config.yaml
d_shared_expert: 64
router_score: "sigmoid"
routed_scale: 2.83
optimizer: "adamw"
lr: 0.00268
seq_len: 1024
train_tokens: 572100000
Below are experts of layer 3 (counted from 0) of a mixture-of-experts language model. Rows are named router (the router's row for the expert), gate (a neuron's input weights, with its number), up (a neuron's input weights, with its number) and show model dimensions 96-191. Each number is 128 + 32 x the weight over its row's rms, rounded and kept within 0 to 255. Numbers have three digits each.
Before each expert's rows: "comes after" lists some tokens at least twice as common just before its tokens as in all text; "gets" lists some tokens that make up at least twice as much of what it gets as of all text. This comes from a sample of Wikipedia text that the model never trained on. Tokens count by the router's weight.

# expert 24
comes after: "| ", "on ", "with ", "of ", "On ", "number "
gets: "two ", "other ", "3 ", "2 ", "10 ", "all "
router:105132125140110081114182099178186158101163146120116096139081148121087147150147102121137116138143086178170122128123176075145068125097084129111150157085142145159171134067184143085165124090114142131071151132139083142177141146205141106136077187110067116047125173119083186131095122126106122141
gate0:118107151167099071126117109130171134109128209173086094117145147124095182081162164104153112147157106194133152078098170143122075139138156123111116116106109148179184165109140180109162160121130144111088118116115113130182153114134152137164096158114100175094101123110075137093127104091118109169
up0:108155104083133166126106132138123141126095055103146139144134116122148097148100067224120126125092134085135142143137081088178203129132122153099141062112160170085097076140105058163108129131131116167188095142158146098067058132143072125127122086141171079153152134128163108157161111126110096114

# expert 60
comes after: "| ", "is ", "as ", "was ", "=", "to "
gets: "a ", " ", "as ", "an ", "0 ", "1 "
router:134130095121158115135198106114161157160165110156125097118131144117078096154124125159083114142063065137156151144108121063110112109096143163111130134065147148145101087127164137111190169136133150192094073157150097159127113129210092145126115148139060152087150088088140133147182125106155117096
gate0:158156129135121176044127105141169104084099134145132116084103125087133175189180159088119109160121065183110132171104156077128123197082108193171096143120192117134149128169173129163100123129151087129143098113181164132136101126076121135099127126118118122128091120102118129189171141152102131074
up0:149126129085115151135137127156156121144155161138113154140125113094115088129142092107071139156085094164148195177095147093079168122054192139143174108110104131125101133147174168140185178114118088143151067137089124138150074127144129090115139164207143141123102128127150105086174120145111088017

# expert 6
comes after: "| ", ".", "–", ",", "on ", "-"
gets: "1 ", "2 ", "3 ", "4 ", "5 ", "6 "
router:187127096160105100118147047196181124071137169137132121105082144154103145182168111178131082155152097167148092170111144102132087134130095107090140139143142176126168102101175159124125130139105062160111113153147116137109080161150101094121103097076081141071189122135106137168130112148104106125
gate0:149072054144138208137121110083103118058112142120167140093089129149138143169150096160096105088150074161167102162158084107128102145096132120151068160112184147135145110190122208120174140157125085201123103170142119126105125113107129104086137167075118109127149107094116118144137198161138166101
up0:156084120165121149097099105106124139061122143122128167131064099205191179140190100174132095135139097160148131143164114086136111143101152073134103139145135164102176143203115181143099087147096069193103135170144103108108124128076081057079117144062130132142097099117110087132085176186122133133

# expert 106
comes after: "| ", "\n", "(", "is ", "was ", "; "
gets: "\"", "'", ":", "not ", "about ", "un"
router:093121125107094118099147081163096109123141139171107052151102087163084133146183117137076081092128167122123157139099180106073176106097125089142093104120086189148136080082123176113107074148155119125112169139114092120158163111167132145108121168154119139061106156163097096136146105151145067129
gate0:101211118081154083126162124183079161109074135118125063118157190095103053093113117085160145102043109134174140134106143104164137167124152133093108170091143128120120098069124140165119166102139186104145138114105087131088153168188146077158155158158112119106110113099118157162136149116202152117
up0:122074101146109103187169101115151150191140159133144126136137116073138153122209083147127125123158182112097066118090083111182122149083128090170152135158111122118158149100168152135164108143116145161134104111145140144149083178073077143098140124136138151101134145176128135108125130115106151113

# expert 113
comes after: "is ", "as ", "was ", "with ", "of ", ", "
gets: "a ", "the ", "an ", "first ", "one ", "A "
router:127180171126130112152161110112151125169126134158102089105131143144069080155138171114068172111143120111153188171100147111131119063144160085098084172066180091153125111102164138141198154163136098137082154161148106126182103191182133108119136175128064154068184121072139159118149111125127094125
gate0:185138123183106122122182097107109121117122110163147111039145164126102183164109147134069149116138145110142173161131166157125133081122176178136109116145151041161111113118184064134079161139154096130067159163146179150097146119116144160157098102089086205117173133174106157106216158115141184074
up0:106106121049117120150111120146126127132090139072110133170108088142165081101123117147156124155155101160121110085137120116122073177136076082113151122104118179107121149107094162131104115080099188136157111086076040121140161144157154129090105130188190099130104166067127089161071090120127141159

# expert 49
comes after: ".", ",", "–", "0", "6", "7"
gets: "–", "% ", "-", ".", "1 ", "0"
router:143111096083159126156146090100123158089153107170149118109114116151122071133126130153076126119123139122124118093168096040169134146096151146055099106122122167163066109157132186075126161119191130126118145080112137141134159148179142115144128186115105184059104097051089190149144175132206078143
gate0:161115151224162170086113081161089071072157146084178140080126136130140119135178123117090126139137141151160096111146149112125180124159115181154157087130115199165090141090092141145108115114122111101091151157130113174176073179136158104147085132090144148137151144100138116101130111120102131119
up0:058157127130129069177145170124201155146090181112086134159173160126102169125054143180111114161113108139071172136092136111094130071123130073049112149176124098123113115149171102140184137116148143134113117126095117137062117160121159133112135095137121152132151173140134109151136134159137134090

# expert 130
comes after: "1", "2", "3", "0", "4", "6"
gets: ".", "-", "–", ",", "/", ":"
router:138108138151153129154118050133142154092126115190124089101121163168074131102135116150084138115133100097155104160113192102134159112095138145090137175184114103162095117072120145118106131150182184099092113135098151133073163117178127105142173093112114199057117115084063150152160153095215090123
gate0:148123163185156119174118083172087105086104078151079131130128153171098128125115095202060118100163150140163111139115187064051123095092112168139174137139157056173109147144142133073095096166137146063101137158111129122123126142117141101149137073135097147123134085087062097139145176146158092164
up0:178129145124120160128147118075143088089128097123146127158119184174062145146095099152127171127176134113122086139116216100178126132136095181172139123163163125146123106171121156064117144165132170093081130163122158138116110125188165099128127071085107134150155074104114060107157159178187110154

# expert 245
comes after: ".", "==", ")", "===", "|", ")."
gets: ". ", "\n", "\n\n", ".", "). ", "\". "
router:125151108154105122151173091164142192142101146189128110116140115103063111091176162167126125149108112144114130147094138097117093127138096129136136159091134160190088141105114242138158143129140078160145137126123151125140143146161189119135108149164084129083134095084127170139132148090125172172
gate0:120101077170122129182133132154129072157137118139160147165142193115139189151173183092162137151100110147127164101113153090138099130175161116136124122126080154118164165137148153086141134134170187112116088155165151160137117100099103085101133145044062107096139088133101101110101087133172114094
up0:128130132081121096088079094125166166116140144102139105095112089185137072133106136130124132113169141117159162131213122180147124127085130189076157123123199085158158101125147161150151120120057108137088134121119142127047176156129138148173148111164181130157110163106173173135149133119093127146

# expert 249
comes after: ".", "==", "===", ").", "ed", ".\""
gets: ". ", "\n\n", ".", "his ", "\n", "her "
router:124180117170094131122180100155140215112115164148134092135142105084045116112156155156124156125083114158150132126054123118126085090129104083127149116096149176181087108129112186156137143167132128152142150164128127101126158186172200074152087157126055110057164142104087187135137095061143146170
gate0:157158126062117120155163104120160172089118106055073095108152130156121066126088085184132177102170104094108112159125110151127067153124139168146148081112094135177056129122117151150053134056114125146091102106107144118181185108166155152147097137114158102126145131126080126158136124145146107168
up0:110143108095128172102105095102090137117101071108132181152164193155171097113106146190101132136199125072116098058136117155135124117171150064155151129140115080123068123163124150127077103089126107105087138103135168168141156138195146162140107208117146130100175136111109199162125134105084135151

# expert 11
comes after: "201", "200", "202", "199", "198", "197"
gets: ")", "6", "0", "4", "9", "8"
router:153086137157123139148160064194124138119143177196140090074115073162108095121123185131063129112077153114124107103148191109109163088087119075106105182132118151152110144104122124085142130097162117166105127107101132116156123101144116146129082160128145134055084143094100113125138130150165103091
gate0:137144105107076132095130103121173170057082136100200131135091056136117090114145148177163138120141134100144149060103139092203119152098078093102100161081156178140106133126138178147177163124173112178167091180139128105107126154103081078122115090145090181094128144076150121118113117092191071128
up0:187134120155152114088071153148085120139154124107164132169132113126100163087144140145104081147159067159144227166136157158115095142129102170161142100188125098131132067129072159156141132147048095025123148102152140115110112153089152165108200131149119128102121140164094141107133090170070072124

# expert 23
comes after: "201", "200", "202", "199", "198", "197"
gets: "0", "4", "1", "5", "3", "2"
router:171127072134158128116251063149107124112126096163161060071124134088113126112104150128074081178111108115190105126150124090125137121097133107111161151139137135136076126125136162136143099111206134170115103130086099155126119102148108120141146135157115101066141142115091151169166130145158185088
gate0:137127137145120159170152118085138122129189110145124130119127153111097158099105051085114077125143181145160105101144126120133168117055179094182130159091140149114087111129145162078162089148196135093143061139120181137066100175117099085179203128104163141115148166205160134103113123147129128157
up0:148116089110123161181150075092094132115143119134165194110148112089137119104126107122068116132125123109161110130092146124102140092123165089171147152166105105128079102168129137113157137145138124118179110138127199154139154119123106125164198094069167119114140180151085153106069123149131165127

# expert 31
comes after: "| ", "on ", "of ", "number ", "with ", "List "
gets: "of ", "two ", "other ", "3 ", "all ", "10 "
router:107116138142124093110156100197205153108150165108113098088051106131113105125170130103115142096115091124126092108113185065124094139089103120146146134067145180183140165079135133064145123073126102132109159148124089174172137121192145093126095190116052148078097139106084185118080132108168132159
gate0:121098103133139110087174106170139148199200128108143097168146108160128091129094063155067135120140154098125133055149164128137132114092108108112084162095122159161120088117102110131183153104178161090127154137056109192142132119149128094110063151145115164121106119154135185095086094104122098166
up0:100119085136090128115147116114170124139131148120126118174157135158092066150145087131115138125116160108139138064143113103146146131084169091102061181071125165126183113096078125163113112099180099095152158128100109152178160077138126063135052163136117132123072082166093166121113160102155121188

# expert 135
comes after: "1", "2", "0", "3", "4", "6"
gets: "–", ".", "(", "-", "|", ","
router:101133152077178135161103051138131194157179114179111084184110116170129119187145099138092086142115068123117135152107135101146163112117134122063133167115103146198146121116122170114075136191195162095134164134066137087124144124163147121166194104145131178074061115097074128155164118102187093119
gate0:124121125154140165121109067197132123117115180164128129157091056175140143094165100166079131123167078191210175106160114078161132127122149112142140098157128109154069137190085203133146119167130136067078089099107110133193193119157130106134125101080134148078114112151092146151145175132136077106
up0:109069122109148118160138133106082161122122167113098208141140157101085114088099138116138098145054061160142129128112141127119106159143148198109107157138106154119168131120129063087153091101170057121098121089117092102120099153139102120071165197103116109141128133131193134082075094158062140129

# expert 227
comes after: "|", ".", "==", ")", "===", ")."
gets: "\n", "\n\n", ". ", "===", "). ", "length "
router:070174112136109134150192090182104168133112146178155115143165115167099084104161149157127144129092116138161124137123154064141121119121091138157098113112108178138120132077115214143161149119180134157122119149113145119122115155192146112091126096132071157086161131094117127065119129091150160146
gate0:147120130116140165070137108130154109117132132105071082130125139116140089106101197133139104095167134060120169068104150071204161168086133069167154114118115138116138134110114129142116118059128118141145152127145134099153187119151076215147128132068146142143097110082000126152150087122091117195
up0:125112136078095077127190106100168097098086105107104163128182188105145054145138132165129121143154178124114188109146150106149074121196089122084109111124072166141111153076140126135111129140118125159149169138078152143095123167154228142189129178112079116125141176097090101121174151161143111100

# expert 109
comes after: ", ", "(", ": ", "; ", "is ", "House "
gets: "also ", "of ", "South ", "New ", "such ", "known "
router:123131124130164074144186050163134075154149171119110093112127135136052098125113091133083096130128044117130090095135149078143143072119093135144156148175145186154111096139109184113148148099149112124119127052098173113144074161180139159127104129141135144079115163093185130136135142095179134147
gate0:130101192136135195152184132111126149137154072178121114112103108151114127122118100066118149122082043151127104155151129100146143078092099117170139136071134095167141163148135133102138111189202162123168149164136041177116094152154089078130151126153175176116171174121136139113118126066097131109
up0:095129188142110148150106109146145147123149119136125143116075127156163111164113068132141162140116124145070091083161123100208171139097153095113181130107146120073176167116113105099142172143208128154129125121066095161133086126138149098072149132131154165116112183101147111130102122112118117123

# expert 37
comes after: "201", "200", "202", "199", "198", "197"
gets: "2", "3", "4", "1", "6", "5"
router:170126091136088063162202000177107152141181109171152116164164143101139131078182170142085130117117117165127124159134143114136110131126092083081170188140128128117123103117148130147145151093167103143159100123110122080133149112159115099138147193136092128004149146119114142157122112138139151135
gate0:127098087172139101113130126177070102139110180113129133133081147075159152103101152116158063166142117199080182084118135120068128127133102132126166182125067137119131178154109102144178130087132080062071088179081098066126090138188103145109128091098052108082123136090132105051116149103105145157
up0:090152151103144178150138151107166129120153090130114058162170096177167136144116111127111165157109093085145060146166097126165146095122169150136103015152159094144159142138159143089111106117099162174104176048185135156135144152142135143115100148141198142158120149160110158164154118060130107083

# expert 152
comes after: "1", "2", "3", "0", "4", "6"
gets: ".", "-", "–", ",", ":", "/"
router:105122120112169158133096069133132151113111107182123035101131143148059110119161123157084119099118133122162095173080133115162113136085137165110117172153087152213157116074134184105116145149188157079115110090112129130125158120173122119102175096120124200067108107117081146180128109096213074143
gate0:177207162118130163159125104108147100098107144146189101140095149191109139150104114179120114141180147103132124156105142160188038186104116132124135175184093133127143082120111210146076180103074135113080153131141204102142135116176177088140164120122094126121112083121109096096143142099168111185
up0:146088120120141144108109146093169174136106124142145162113139113150131106100083123092173112129088030112159123176121109081131147089130113165137074101109137107121091174153064051175120153193154103139141142102120094091130130123165105182094131091123194096160071126109117089152139120079103128128